From a checkpoint of a small mixture-of-experts model trained on Wikipedia: 64 experts in each of 14 layers.
Below are experts of layer 8 (counted from 0) of a mixture-of-experts language model. Rows are named router (the router's row for the expert), down (a neuron's output weights, with its number) and show model dimensions 0-95. Each number is 500 + 40 x the weight over its row's rms, rounded and kept within 0 to 999. Numbers have three digits each.
Before each expert's rows: a language model's description of what the expert responds to. This comes from a sample of Wikipedia text that the model never trained on.

# expert 32
It responds to: Middle stems of Latinate words, like inc|orporated, doctor|ate, cons|enti|ng, leg, design, and table headers like Description, Rank.
router:436562504529444512495499492527557525481557510504504482489447500460478592452573462534505535491468418477490589542478555441452507461535491545478498530447487462544523494470503471468495505529480463471556470528489557586502463453446478521460508515613552494481491561569471468484485442516473502566
down1:535497433502471482529529484475419458499576495493533465516522497459542490541504437493461513506531520487522484495409542501430515515432491490492469502592566504547482477543483563498515469432476480539468445504528516451465459465589480497478526545573503478465456548581481413468514445458473435540
down2:504534490442402542510480470529458543505399497539542409547520399444523479530543465463457480473481514520494513436467458500497438525527493513432566449487564532549518511516429521492485498580530452472487514536527497528417529445509492511535492448490497489541503507454533459496572496549511493453
down3:474498484527497484473497426429520490517491478531480538578472609559485512513475545504459517554477542567428438483565518531508529583545530503519523528538518441500459509515434508546464444478507533563495534497484473548554486495498516513483521466382477468468430498549578489494498536482576528487
down4:448502558473578489471525508572467570397459450462499553461494461465446480498476535526511501522552575462463498535526505516511423476457592509470501482537480467548544465395537515487455519509498517549527446546495513458471506477559466520474521488496535576558446420493519467545490512490527529493
down5:600422475452429508496511504497468500501473530474602501511437469503416533490468540536482534451469482485529489450479492525587467460510511508507519482536560490441571493430482547528447467460470507471497555483454546461445502464565559527571517551478508470488566481544493516545502504472549514435
down6:472478472535543503538516494497484514559527529510527442546451463504546485468469419447479472586480481502494493567527516597508579447424551417535582443470519463508459542512544540477527483468489460485553512496478452558514509600563469483547509508549562497514503516537453460503499496508551457508
down7:442470535430501487553505482486510481469540469438513524504463479519407573556537473558571437514466509498534548546476470471484468541488470484518497520443476520550531531482493536496534516610613517465501520454524461516482462578473476466606521500516499478479465459431476481560518468523464538488
down8:452529474448506421477507524502442476500544618513454510504498515442530495517406523497461533492540561545541496558602512470452483470443444537474482494530502464480566518472501485459478483495409572548466490493467446538475525471528501501513435499476548466433508575534465495532546534527498551504
down9:522548499471517502580475493516460540534584532514414451580518549486479496509568423492524469546420530465562497543455493539455404451495492500534502492544435469456475503503508492500537492461498486511562465563477493537531491544424517523516520584561517514437536516486535512498562480426477494490
down10:531473481529527503478599535488480486560461484507546601598511522471553443426505353498508503491520495508491507571529437448513505519494499513463504470511442421508536499582543451495552493515510520510470478539495493540507498528487477565494483514555486447525484524567547480473480454465547530475
down11:427513478503569521420522564526530522491474482512532526491457532466600436511575538532544561547535443536459547494479558529527556505451491505533550426468494469451511574561521556518464458457424509457526523528486552505469511482508579514489467528504528474540465535483556446454487503451480512490
down12:513491467447497496468522457551500420527481528537507526422521501474529455454449489567477523543560521521482543580464516534519573536565525523521505481514504427516519431540568451474444463513552562503444522454526492499461533512452511557519423483464482523486550535494485591526532428463577512496
down13:555531460502586485479516505504522431480539568464460569523514511531433446587514459510454455434492538498474501493486629520487531520431518490524491503504501502484409459526530446506530484446496506549476500497514479559460568482436502497524431526505511503523509431431550496502502475450426546508
down14:499469494512581549470506494467475483570537533476478520461497544538524488484460488482509496449429462563471466396512499455420483520533479521574499464491448523480553495513503442379496529436517541452518528533461460540485526510547511462487461469504460531567505440516524498443586477458486420513
down15:441439469514514571538498512531571529502594489576500490513517474545480443502516427491605474515453499529492462471487473459490503521474494452542528506448493523484515490588537498459514520488492505484446508613467500558575526448473526523455433464485459552558462518477450460513481503481431497558
down16:502495543544592459387462446527544503477473486474467522458580469469489486503474471564440524541621492531557537456465519435435527482480528491482533504434549489506493549495500471514474513547453462553473485472466481530504511449505505562545525520519546511518569497580481514523450454453479483542
down17:496504520572422502521480512446455557474564543461468530461437499515530535527547485527492515499444512507541447432534530441485519435598508510543478516499483536507505453496454565463517535475437534522470535493551556458524484514444571556461540502510437447495437574476555540574451497519495531483
down18:475541499454429435487468490461495452535504543463541513442447557501475420464529510531490500427488477494465488441559475478451510505466541556482519493473451504564514515508412423565485557482521458440469510538545597461443538523532514488466497468516502514483484501451589515505565587469506496513
down19:458479488467544544553541562534499447523447493517486487574523520475491541480483533480483535459581477536432462529521532478531492528437484562440425522521518584506517546495569483538455474552515466510537505457524491508516509523446425473485521507524416525567494552510447513487460570390472453490
down20:507444459463444526530516504486568450509560490433453524529431510449477456519500449508432453554486533549502488519435506540438451547491489438589519437516421460556572510505545478461489558486522511512502536554455508565542480501479471495541450451412490508532484521458448518474483479550482465494
down21:533453453462506436454473494516476536494503488503478573548528547493504574479487486604488490463490482474529533512497512518479523513561510510482476502407459532482508454556496510616423492447486515528596533463519495534474469389516490473502564500448547486527541485506490568525492426479526502571
down22:493444480568461502475484467503483565425533477497485538533530495484430555542518545536423544533568528459513564543508476510481514522494478405504471551506540421529555425425447425526513548488529523505487480507467498469474520492533490518555469486491553561500542422509492447454529511527413529472
down23:461500515521405485458553510499533530447514499456530521496468555522428415499492508481508528459438483485496547525573453474511532546509442453381425541494519502498459491492487517512499472508477429442492495539527522478532541483461432525485508435473431594537498546509543500491466552584537524479
down24:501525562503485559508489532445561476459463539453455484499431482501558502483489563468531570523487490522527423462455454467507508457558536553515517508499540578490425509523412528559480489501489541498471466468537489445427512443606539434491555530449491515464538462523483484453555543534481469497
down25:553480441540469434507545524536485433441512511535467465519536501512430509555517465482532452508541510546472511481480516459536569385538535486440423456558532527482493495478582522536499458462433530555461497555519490478490466555505541514454567517475570569515448501493460533455500515481446537514
down26:470523500549497479536563488472515546529416525538499475495541466465489443531459602518515568454554516518480480553507500463440396529525529447530510548542456502452569507530450511499483506513529563530439514498493451585515492522576440484472527522490440439508507521465544578475470485568520501526
down27:505463488556554535510463578534581484595505513565561435456534490491505505534418511467549579545532467448500565495482487509485525510465448446480489530455547528437565504549568469456486510492490525498513465523461528504445465469455495473531465540570466533484527520567481445559483506570501506478
down28:516481538525458496589526416478497465455470412485465466505462466521475487471486496410507465549518590502486410530457511503499470516552484464553503498534451562529501468564433500500527429565506479451507475506499535549495505553523494534465534416449431490491432509516485509529566542552520507544
down29:478484477547505480493460478585493532478477492571414552522518547500423549492433584425539571573486514516525528484498481508462453578555439525484459504507527565433477488499452506504443535544536585476466447464506550457539502523488508538440498512551506483516480568477497514465499448463511535502
down30:510534537498402499435416477533496487423468451489600459477519445528514476502546474465424438542534548481559525526471518473477500432536502493555502516583473561435513478477569509527449445477480504475497461467515471494531454522452464453528486473525487507502419562546524559539464516488476515490
down31:556512499522479489449534523522540461478517459488469533548476447540565521500503494458510486438505426533499458509524443512504543509581515525424400500558521506520490493566502515562475565476445469513548504441505518532523455511494484469443491511532453532473503546503531576586629483560463493461
down32:376487550573451449553536500508500468506457460512507479441517479476492498474514497411567543487499517465465522473517509439554546491485540553535495546493470528491472449590492505572513549544540451416505484467437523483484475491482499578475479453467449518470482417500501538477430502551459512519
down33:501461481545570533486420499533495545537473427515480485518486552522550463549452499486472480523456520492534528546546530502562492459473501480531504451401466423511559525440468443540543541534545548508498514522510529519509467445576437492488436472548509552421544479541520414487507525552525450463
down34:470476490522457497539587445490504511504578517522458548538507520458529549562548481548437457503530421491489510552434424529440520468527515450483443551486435562552520537536467545506457523514477529526551574497503518557524538516483498485508524551524515441424483499505455561457454440487447463544
down35:486516462560506471545492496504451513463429439526431507519456501525531524446459573442455511442486542531486430448443492513526533529498488455480557515470521417486463488528522388510506574461529482568565436467531496483509490512504505519456453472401493544562459562492471480517528461479512488452
down36:511481570516437482496531526545449475460539551519469572537496543492480556490475488470420512554470488504505524459438486470490561485455498468518471476417492403495525546463441494422547550573490473556481521449496585542541473415540492493524551478483490465527479486485570480497461468514455464553
down37:513528454481503525416500512485483530445472485472505545512525529492454480482524598479537527481537519472583544513461508514478470493467468470483480469560538527518463523483535562473506531549505464541525433514460513419387470523528508468460486576456570495598566532505496485511424494571521547558
down38:503475506496579422494526483404495466525549548567509521483510521473567527478512500524464520423514483498521534515551597523492492625593505483494479507479463483472506504401475503463534466451585532440543541545536473509493476485469557459439528555534470501485493482476498560528515510476474497522
down39:555550498527421554485453509499495485584503450519445460454491535456462443448540499442485515404528438482507515483504435495551454503482560528489537428503521505529403434490447455482466485407440527529546486495521524501485493477557466483501474504473531484491445513464433498524455578518473490541
down40:471433515488480525479525495457573473470445492500496468502483524520494458570563594472543500444453503536483505521502566586506549479436424524454449480438491558449448561554544420481487484470456506516520497461516538513533505543529548517524438501517532473493539526536545499553507491463604461460
down41:521513534504578492502473613572558547503445509488491467462457430505492546438507500480520425537457454529545498460546512455446475524534533543516486543540419512482439505553493543454479447540583510558460539516516452495452559512509470548474523509465540530460525455443511475480535536539501481435
down42:510514525444543545453499485583515453480431524506511438533540488466503498536460557521546538530504420474427517526543497506480532487559494501545506542533470554454500447505541432499437548507497535464544462464477529500433521555486520457543480522447445569490614471434536455516539548468550506524
down43:557542495530510562565461529531442518557463458519466562507509481531562449496540494405531540543486465571534580497443552559575492485535514506501556450440537444538588513480494513480492414472521472510532444442520538470495547498540494495525494470511498507473439524485444479501544448469509453471
down44:480565532489486456496574486478482467530484489516503528418528535487559523524446485478466469513499506576430424561496564482469427532490512509510496459520529525541522517522472507594523454483486537499525489508550522566575487494512477506546498529534513468392449504514451514417568457434479515588
down45:507519498432507564491505539538489424550512495522461494486427450527486516559496561477459462496469472496480501398511529589518448511520514580447507484466602483512388475470519533477551498554494523483520525482500535491495491560475470508508496562530548509475488428583468472524463457569528502450
down46:447500487524500524471477493599490479430567430544490491513513505472567507483512447503455494512592431506455572496494538471581465477423508535536513455519580516518559470538529483560505436547520518465471519402475514511561481518503553483508504510512449441540508445575456483486508526527509457483

# expert 20
It responds to: Short opening pieces of ordinary words after an article or preposition, like gra|dual, tri|angle, fa|miliar, en|raged, no, do, co.
router:491486526483489506525484508534515533557545496453493466502465461498467554476479476458546520423579459501473585548458480498547488498529468482480465434475543506526463401501541573464526538504543481493535465442503529603485465434552559466467474504595514472446596514541507493556488485539477513540
down1:524461440462471422435533528465469534514497490528500432473526512449452507486476548469522492512580444560464481576555517550550538607555502522549532518472538471512468581496545517494525527463523489450530459562428436505534513519491478483496484444504461526476484538462562445493496439484515577520
down2:566506533463523481507434447530490488525573496514509499432526512477460527511542530513524509554599480555538483554505456452609467579499492540501439552551420528515529469545497465502465483510488501496464482504537483500570547477481510585432457461499465566524500534432506537502486479481537465418
down3:503445552518511538454446502526549541546527401493569476519457542478472497489514549469446444516497489538542497460473489554532452544428546561515488489548513506481423486475494412440479492570520517589523485520474503427509504502412473488469497446595481535555477491504500520481484477441485470453
down4:450471493497504472525514499467542465534509460472599497485561519483447487495492440533543433452494483541428509462459459512493515506472472531487506463459553497462455435534459452459464475541532479429424467533533482504496403425498462492512527468478513525526483450536434383502500565453565477530
down5:571475476444434477560469511496458496482592479500506514474482403453561586482462495576534497495533498490506479502475502525480479544485438451489541441467519562433556484511534446588496432432505464516544449527487488520485490512383508530493499507473542496489526535502441492523473507428465526499
down6:443501546542566519526502434452539440478533457520466467489505444531423534557410566449537451514511488604435505512535520465482501553524451531504482525463572527500513515480456519464525431523532515572429446510474443530488538520468532527549462493481485497558481496469456535446491507542519559532
down7:542548555460555488526485440538512490416488498568427516473476486515473448510508552487523524458549556572472477546529460451442499503507526515497556556522478498558502456542409479428556450539510489464488431500521491608452516488528464533494507515549493502466450448479464570428466504472467506499
down8:412443588457519505453539514469467429506530504482475494519524451494455520500448525562520478517432439536469475487516492493464543526495458491464440453536493508438501547493480480587519486476496447505469505570481564472545392481496513438433530537516480501531524509458511494568559568512535507417
down9:475512506619530541584478485433560502468459433448415503487501470487484534447448473579476498489512500505454481540466536540495537527433536556510455508388452478516498510441486452439499534507509467458445484432545508532529519456511529466566497513552516512521515536526489457498540548546535485490
down10:555517436505582461485561548520451584515543500523536560523500472502537499487500490566408438456576452541492498505469462481474448520513452585484475520526490523518511393434548474481458475466553529515501469477572465493491531537512466503476533523478488465468552455432493511449461486482546504565
down11:502511505546495498477474447511560494456511545439500509521438497558542463517467493452517556544465427486565475461517496591554457510510459505509441427533543577494542425515498497484477505465456449557528549540524488525527465497531520507460470528529602511522486544549526466539563428570509443542
down12:497512514436556508470465535511467460444540500508493503441546538507521528485507521567497459422501575491416560458469466475519532511391496532534527488480503475448506520558562485512516430503424472565394470497490531509479501470432480548465494487466433438488470427541527452534504512516476544481
down13:531557474542510432518492457515539464529435495487518485545416522467454459515572487509469517504519500500420548525522451452495515532544461458524487488466528596449540450558502459446501451587513530517526453556471518583499487457505559499535562436492508550539476481432500469449488521510493413500
down14:577486456490433477538553532485480442537499514486509502515476462486572559486448529462455475587542488563486461474431490543471488517553526496526512490492443546488488585502462468549488436396495501519518542495425518486527514446457468554504453486418544492468547447511472592506473519511556482499
down15:456484513486531484550504520519531472599499477553555566471488514493490455463446423482502505443553459566448597539412493535525496520506490445540461427513494551522506531484488540457505454510532554444568496479537512514529501476483474458561493500528490500492528355457517522496468466479549517513
down16:609421492475447470433438422432464506467494452435482510436544517470423549513536521471550498494479519550474486479512508561548563534495508470525535536480541512490507568506511463437442511486506527523449483471548489496508548483559546490422497460470410507529471529512494540514481506496550571498
down17:505521487500495486513451568561490499521486479534540472456570506547562519457487498448528500450501550525495429447481523542410464457456502482480518459484501480482383515451506503497485542505470505520411475515546493421503460435504524518540516586463441425423482525512513556523453519511489545579
down18:454590479517563467464501480436462494408499486552465559439451510561458496480473466482574573552539401487520484532483523528529490528460503552481452482511584495472444525512464536507486537518513475508576533526434482469493504436461483521515516502516492453469475541545504529545566542441473510562
down19:557509438494585563577533472497515533522509547536527488417539445449527512484507435498481461498469499456512511560528472474497490490600436515518483477512525525468510525478449412489521461525478544500549424494465479463448501468527534496490430481542486446495527523509437501564467503412588495555
down20:509507372534520468511486549444467543477406486525490505510473523526503505521504466477514488440483454506498512525477448473511583614483522397532559498516480576515524491535472488492557463467490493578551602492467539517462548505508491474507528516551486494535507531479412515477469477533495515561
down21:497508558539510495545508472480444483504470507452499451554518481512467473491545475512461567461491496552496521473426542446538465556511556472467469529610564450536485441436499546451505505507469516527521581484508555479431474502477450487516493532567459614534459497418518442469481514488534532456
down22:422530492512537491484543514457454464558519535552473509489513508524556519593528475524507503508515552446557471509475467516441465508497505546558513527453525478445631454505516505445495472478511507491549524471594511498530501541528489492505483456461555433516594486576498511543520452418537432511
down23:518471528518538493522454482537522405462498479442561533501520448485512511557493494445548462493495504506418536564503509496417520553435418529484526483482551523576512481461494479525502393530558484450507510442514486476511521482551482508521515489619460490513456498532509455541551480451583469532
down24:514589460529491503500466440548510462547500466524524522499523519428424492538478452500467440555534469507465529575510455537536438425555493418495538473494560541450524462432512518526456519529502498595534515487398496527493541506473512534492443474536517450491479509436514587494482480456483526527
down25:538511478417464452522577502473496602498446478491551529522497494495586526450527469544537468529463552527499599584539524464530494556485518491510522472513522447489452505525534503584462516511505455500512423539493532542511437513493572465510481538472487502482447532566493425487553451480449457486
down26:452539497575553498537569461524447492484493471490514474485533546463455478457497503465543488492503540527447473530494436460517508511477514508431438542567530459481542527571512482411463452519488439522505551421448475513455511491517557491509514564546556459507542517536470496542483523573622446513
down27:519482483483420477551508469515496487495492541444425456566458512496528480501563481440525451616534498522460520494460500529534522499471509449506438461514539562580491485460546489543457455413433534521542575551479452547533483523482495494428434524499526476513485528476479549498452499547440521558
down28:468439469501537481564550488395515467532494472510538542492493483489454502506489499491493517490492555513553497452530516560426528507534532560492515492449507416466518473475498515505493517567499490481473511516495476505501571502554426441515427447423505561495509483526470374529490530435517496383
down29:513520520519501552500458466524513518494578501477432504505524545472536466474524498542507427453477515467495440579525541552530554431436449503519485506462445542504526457517526449511550566571444478471473526421541552464513582511506523450506514513567565468527513507452463571421494480558443516502
down30:559538525451431464510542545555533551481511525531549495469500534510496459481535409550483487512440544427534514513575466498481447480484501521576549439482478531514502419493501463487486573482485444473523490538517553506566466506523509462508489519508528544485607494462556538567445429443518457522
down31:458556443466452506437511482513483505527451426526461499560468510490495419451468449486490516510445468480478539501572570567430458520490420441487509570441511529565437511503445462513509470453514463457526496477528535561534421516493543523523521574492516540508509574451489505495501465487567468495
down32:431533457523432474438493506492479513485487491554469497553546512474508564514438511524442460530449476468516461453488460498450470503499457470504555465453506579414550555520422475533473522502483531578543469554447486515481524427466481525476516451558486432475454512544513522537455540409537473554
down33:493536449530478453478507496483484509520440450547502557487507523563447493422512466500516510522498547538513538516474469640536542537486512518477528575597521510515465447534471456516449585507516489553480567557437485521521484486512580488540475542458549491491559487472493482531413494537456481536
down34:521486512449411437467468477517416489518554469494526483449503434492497529524473463479577493520504492480477489460529478522535542503517431614500515529534448490475496475487462520417480572580498547556595530485477454487489419519528492457531524524511425434494429522509517498525504461527557520507
down35:496556524514484524520495488530541561540503438511529527457417528552434519474527415462501496551478513458510490542491460459456542463542473546437587590521498497515433475534472506551471461460527465508528579495542460427560506495522460477428520542517569470524532535529467504549481574505457537480
down36:473529450491520570561457483490564442537492468400474483477549455530483543428565525479495488550491539494472589502436505464555519469511482485497510549493485530515508491497525482524584413525546508523455513542517503556505520532538471461457577503488437483490506580479503414422502542459480551485
down37:497514431471507514550500532462551542466447519530455479494453513456536476488590500460550514521414501443550486457480509445498509448437604464461483510503540575474518537420514567503499577509541502424554469472497545460489495514532467498475490516536429589527559497497469471451501548521504478507
down38:551492434517463458479620473506440478460517535508550592482500516512516518596507463458518533485504572487528544504498481574501457557427528500476495445505499483495506507463491536510426523501491484550492594520505520490539556453548540528445507494488546523504593491573476485425494511524524451539
down39:533499526507505474522530485492503521489524541492512520453494526551537502492461445593478565575550564503504523515573531523388467549521479585553539526466466550531555472507493468517447524511499472417484485528475490553490486476533484484511501469390516531494517449549516493585485474467568570438
down40:525458413433515465474459435576492484527524514492556577528511494567543524489493478570460500477470422441489495531464454513495506384521491473477465443431452481436501514550487505531526457497409493542504525495533526499493478496508470511500464499483586433501535468466492558456500452428520502541
down41:483466607547510514499449526513415564541473525489496495510518468503522490472432462427571522509457533439560508527459488457548435497490480491512467584524473514568566547501473568528569541542482558464536545525451503431433484544542519474442521537529473503528426480516534476513510514502482456501
down42:462498511599562546467466527532529466523507479512604459512547531459476521529548471487475534458448444525495499490556508513501554496508513484461518560486451482519531434529507466479534579485502468535453476489542520435492499457549479437514527433424499506544533492462581501410518524575431473450
down43:481523534504384415479550494496514552422543548455475528516474529484531492471461451493505497490551554465566500548517516434459570462468582505551532494453490454509509477475549487472506506536509546503488441419509469580513528468538458505521506465421498494449511509481503436485504402460509560504
down44:503486526497527569480474573398531529504518492494508416477502470482515565489518567514423521462492454500538561538482500472615543550450497505529577486531519468512439486407472456481477476472574537575485457523514442463446473471524513491516487512442468545476538436486509472530488471491489474453
down45:501531553476480487528451512526509498510558511540498488586473548494524498411474522492504495467471490429576450464497470503504440530489500503472532516525509481554497602483507517541506455500497430458485559511452425476419531510464430533489456488424560551443438495541445485453540515530417467553
down46:532482485549419518510498528445528497462534523494469505444526487521479483492422483539485486558454522510499467506525550563499459467570488463520470470547490515475483551537467451478566544537461508450507527551531506551502555498506616516547372518469495595487514469443495496477491512437546567556

# expert 14
It responds to: Opening word pieces that look like prefixes, such as di, un, dis, ch, ne, con, as in syn|di|cated, |di|minished, |un|usual.
router:419539536532444502599478473449542591568561553485481524505479455487526509466510484494530498457491434436564582492489491530515443513481491553467468446422486509538509451478569494449518520503547487453485483421463560566459487502555504503516541479553512494447492486496451483543527507476435508531
down1:489492442452533513524536496505537462439489495500493476516546531455529528477547539516496535483427458528469516501492497467513490483508529515449445458533469555481596441553457474518529521585547561520573452475483544517508554418564522496530380533436460551503548500534440513508457462458544543476
down2:510409513463499498502503455503490562471475547450519492491476493573506489549531440517500567526579479472561513442531502547534522485457473470469498492467487522496477535544515542431469502510545499446438466475512561450555474454471434548520509525516538406429466562526481551552484563452571546447
down3:512430543553459495493525448506493477497558564525487588494469556437401491457534425469478497472427489420489524470475546460550512486455529484515558546480440490417487502558537555493513514538455547492505498452478581466567438493505528501543509477446484503540523533503527467522542471516478560467
down4:491514426436465516476528478506464436504512520574528515476510479507490519510529431540516499529455442479484492477528435546446487441539474490556405502496527517416448488525549490518569449508477494556494517575478525502510520511480421464522467563443470477520578537580542498519493452578573536482
down5:493598460552508486508529492445432452585442464504519473401540514509504539540497523565504495495553521466512475464518507579551442428494498514524440490460530533500543445455474484514502477544520526488501507576469538497501544410513492592534506509549537550491503493444456567564482506505543470502
down6:502503465537482542479490437580576519491487532434472543522508533539509520518504499517360555436511489485504516520493503506499518456496537432540499508555500531436573475601502460465554586527449496505487509464505525519429600514445499461500478502490495483558486491531552507489532523446486515573
down7:521536528489519549534540415480508377481570538514425529529530497498559517566592536492483544549474444503491490481514526463451471522434478470488456511554467518469502555537449463473563514571476481531514540434515506449525514489520510450532546538470466486606480523486500528556513495486496443461
down8:509476467509472493434480510537523514514534493482487481510501456507503530459486564514573546505566473551521491466519477548422388490488527471527479618546554449413621552464512467545510462497549443502474439460509554482488475516481470568479557520513563502512496473529535519474487464495463536504
down9:507440498524449500480448497485468505519446552509440501542522533504536530507524496498570466422517524561462494504467468439493473567526509514416493568450488562566475487560502530510530462506533516469520557501573527539420466516425557442518472556468545594500489480505557467523485522416528490539
down10:509625486516478460583520522575419549474546510477477507470533471487476487582519472546543373499536495456478496466506553409534511436466513513469520510508535482465478501495526468486508519510529467539465454489523441533492477550476494525484482578561576465520550510453480475467478481519495505433
down11:496480551558484522494472399561453527488508536403484438479539500505447504497547449485451463512441477458545493500595485431491531473482447472506528434473476505555597454483466524533423495458458485514506460516449478551569514468440490541479476496491533533493487466488509484549549505550506440443
down12:483528452479487458517439549537500520506537425452526548437516490502549492428454517450536502592481528508488487477501490450465423415490457488454537477523448502512576493489512492489445546513433532496518436495455488446447505543526509457425419518432523479499519521579499559510497543518426521468
down13:509456525451460488445506504502436526541525514510559573537470494532529449490464498469502437551411529470491540550599490595500449509499491518528549541481528442523468511518470408512457460509505438522510556553524517446491549497438448522568484558445488506482520466456466507530525522567549462533
down14:506481504567535496387467430511489544509469534474518483510502473436625475507526466475444489463521441498476467517492537575456478496448480444524435550532517461551413523488480473508555555508597505527462447499484548484476492542525465550517501479454566448514493451498497442488559477509523494501
down15:451436514447560473479530494432485530522495538510413467470525497483434447416484502473430470511458466488455532546527535470522448541514514516458503491500549571497549535547427567525461473538509473431498516451523542511554442476512479508516545478577453449444476487509593504521454488487567465496
down16:609506482502422545428467540509511470553412520505489502531490467467520470454558578499483553468461503529523474581441511515515517526563538553505494542465509518478506518521504523490473411547530607492463488520509550491516427468496524569474501471513476520539533470494580514476482467415485464525
down17:517536534461507515509507536473569543527527470603442585505492439565472459489540498544535538472522545534508502502522557432497498555479494467515541516494509457555520436502534599438499525473475510444419519466568475463442479424547506530490529444430503537495482546567502488530504471445529516512
down18:478462538506404564468507497497485455522511528554494448438525555566460493537505549459432559481513523540476558512506493532533468548534543507520447504501442490509592449461427422479530469496555529529466497419554514464443447492487532480459502516576563563464455492502502510499528572468504501507
down19:499494496500477486497562475455443493563453567553465426514377559519524559508458471532501510448518504482548463484583507501449516511508489452563504554524469487450557428517508512476460491454529446426560505506570518520468530468541502488498483552488512467507487505433457540600444478533469504496
down20:512561490404483436388496458497537447496486492502550519481516483555499528532452444543567445506541460458465523464534499536521546526579458514449480513425541469495533433507438553477521520449443503455576482508532498522450556508492484532509457525476512554436512533505525482418529515455513508539
down21:436531523429491542509506480507523460508451543497541487494514486518497534471505458502479513521477483489511453507585537518529465512472568433574515550484438484434453498473547449517497570575494496482507461574449485456548458473511508456512442411451476554463546547518511621442523487532530490439
down22:444516530491524449498530539510528462474535451586439562507516430587498492481455537470507424528488493561468451480518542509491438570407559547517386524521491543460500461485534499559480474511515500454551464403485481552500503507495511504464535513521502501538559557512504508511526439553468490485
down23:523412508551487497502461462522540524445544481523498446487528495482491515490505519460540501434425428519457534520546511550568492502502500475454483524511606534430557540502519472527456514548529510499491471537515413447486551539494558439548554473558538459435472469481561557514552481552531507563
down24:459558484493595527521496458440473384489493466539483490457503461479417504505505518483532491492548529539429452509503543526537482515447522423443490450513485489464515482520473504469489504528497449557469509589481519472504499465526540441453500509521530472528384524450493533533530445401445508539
down25:514529511520463432520457582479498426508523456446492492447517531510412541464438434504493516499501533534504479478491529562476536494471529441554511392528509518536421466442454519506543563486512506540397506494484486477504520528505464517556597491483483528461512492511539527549501440463492463585
down26:537446505471533558517449460511481430535482471502546430473575470496489524540514516481506540494567497503509486479503393454579484507570426425488474449530575463484514543487529423448520425496535479548424466535505497540545509507452518517465516470503474540578462548527505521511494481466465485433
down27:542454582504483519530532501478492528483560538489580550602533558503483496455465530486531500468490535529492508482516547429436427481519501478450467516486400465510508466483548512483513450444503382447521498511572523488571495494490420512482499445486547473500519466474442467519511572510538462516
down28:466456543491461486520486483468477475578497531446502525569502601476527534540494505466490520515507517517453586472458460596492444568454477510495514492528428552515548533535500504591505490507469441507498560519492426525492547451540512429495518470507493576537464465480597447495467482461488518453
down29:530437446539516394526503542491522489511520472499480524487446527500484582498461431489516466522458534502538421463488506587519517501524509506502516558409550463563453450483554462505410411490518492508506533515473476480597536478567519497469487521510498512446515457449557458520574480524506531508
down30:461533438510514492441485470524473531495476562492568468510516483509498495463443566480470521433472559560473430596516490483585478500571482485495470447454478522551404498455431503486499521558572539536531514546486539451511508492478459556525472415490492552558451476505500489503509445461534516552
down31:536555498440567495428485503481510503487467508562535476501480434456524489417523512544436574557498511532492517511507526467469479556555520441540491490526553453552498519546524480556550543501450451478515514518502428476438427439491398518543525490492484483514486460520465519441572467490423509557
down32:599544490522483466578425560535468507523458547530447516464558493506514474505482545495528464494462506594470540450460548505526547453497483552495481470507497513473488495448544494477473426448515451515453518508477464514506469473449504569384497538457472528466489528409427503447539468520474449502
down33:497510422446585501451451487507463570473504509444478564541508543440490489535489529545538517439479492477469540546435524463479519506486474591500540514463532469486493478520518492481430485483512464485455401550471456483499498533480494419502534547469445521453595553553511423496459529430513501478
down34:530473485479566463490491429522425519558569540531523451498491468553475492579572491490436520475502443443556438486492465506457568559551560505502535544439512517545531559445555561502484528451490542522490511466468457558479498495532492448555538529495441456450572485559522491539470474495511505532
down35:520507493486500490467495547555494500447448454523497489458507438455466555498501450529545502605490524477559473442507526516517481467471433476486565467571444566459443524461553481490574518529420495530519413534520516483485574553521528450460496559456479462515438534557503481466578492507482541474
down36:463421532470527548543459467537496558522506433482505447449477546451576493503504501507503526480527500440504580505524488458490536558443464521458497474570479472474475551505455509472473504557556492568550424523450496495430536456524528532514424445539496569533520463463561556570474515514556517534
down37:525489440576559455540490470476564505510500502519494472503491485486474473520492447547464549504433508563519516462504458496475494539495495520529515512573461605525463474423538520514511513502517485457405531534594511549512459525586491461591477558502508464434518493494529396541444533529518488500
down38:494505493535464464543529507419546569484524471446496514494489483478614475430478455518492473483510460452509470568487575565531498464523486486505409483551496487479505486449520533552502517509488477545582445441472542486490503509460514438516549522467434568488460588430516454428490552479480495518
down39:485515506527502505543437530457598570510512553466539516476435546429502448529516511519517485500494498441511404487420466499536524485482557581470561476493385501552503486499512519516461482504523463586436475525422494511496432460474451476480491536511489514522447556553540502486561509490501517464
down40:496517472526575503524529496508513511472443531445452515491518457547477501454477495580490494484520442527510480553548402416570481501486557514545568515566497544508506469479439475553562494524438538574485521518504482500513459618519446450487549510496451567518447538486512510554453496537456478511
down41:511520441511488449529487523497477500552475487573514445496486527543575494436561510479603543486547503480469514559523485490478527509432513488555536505436452435542535531490607501472476562497484488474462490466524414432509412473511508472526492488501442435543521545510449538417501469471512498543
down42:522586493551473562462449436453534494505411489503474482536530517486550496485552473464550500479438496475495485471467509537491531494462450458545425511509486500411481551493537481465509464546546519444490548543500493492489483406554523493506465520498476472428548566531563512454496529636497500516
down43:532472548495473540483485545517428556461520564440499517482524509479480523518529474497575505420538520479517514511481481526542606410497503557469485450507534474469488529541474439468511467400435441460474506513524554546547486514527491531476524482488482449423502432493436470429542579529483505473
down44:575476472582563494561503536445558516529453379491545450498501500539462472476429470464562479492493590538505492453486510505488543476589504462448506533536527541485517445510494409433505449468492505459505506533483497490469494474531541482429477526487531564509503444445497473563542522470476489505
down45:490492474510531405528488480560506518469516458514466567497463513458433486491451476528502508552532555554519530455556477532469509519459491568458475413454488500467487497413490538569405496518544514548424507534471540476543508443536518489588494540531405520474518487537496529474414499496509504545
down46:467567447566479472506451565452550488484486507532506515445491434521552460544461473509456490511476464544506510436526502486484447483430451493504532453504462505507519507519469529430451527513527500543534448518509526521465552541442444478532451451533534501528581463618541527501485397489453498425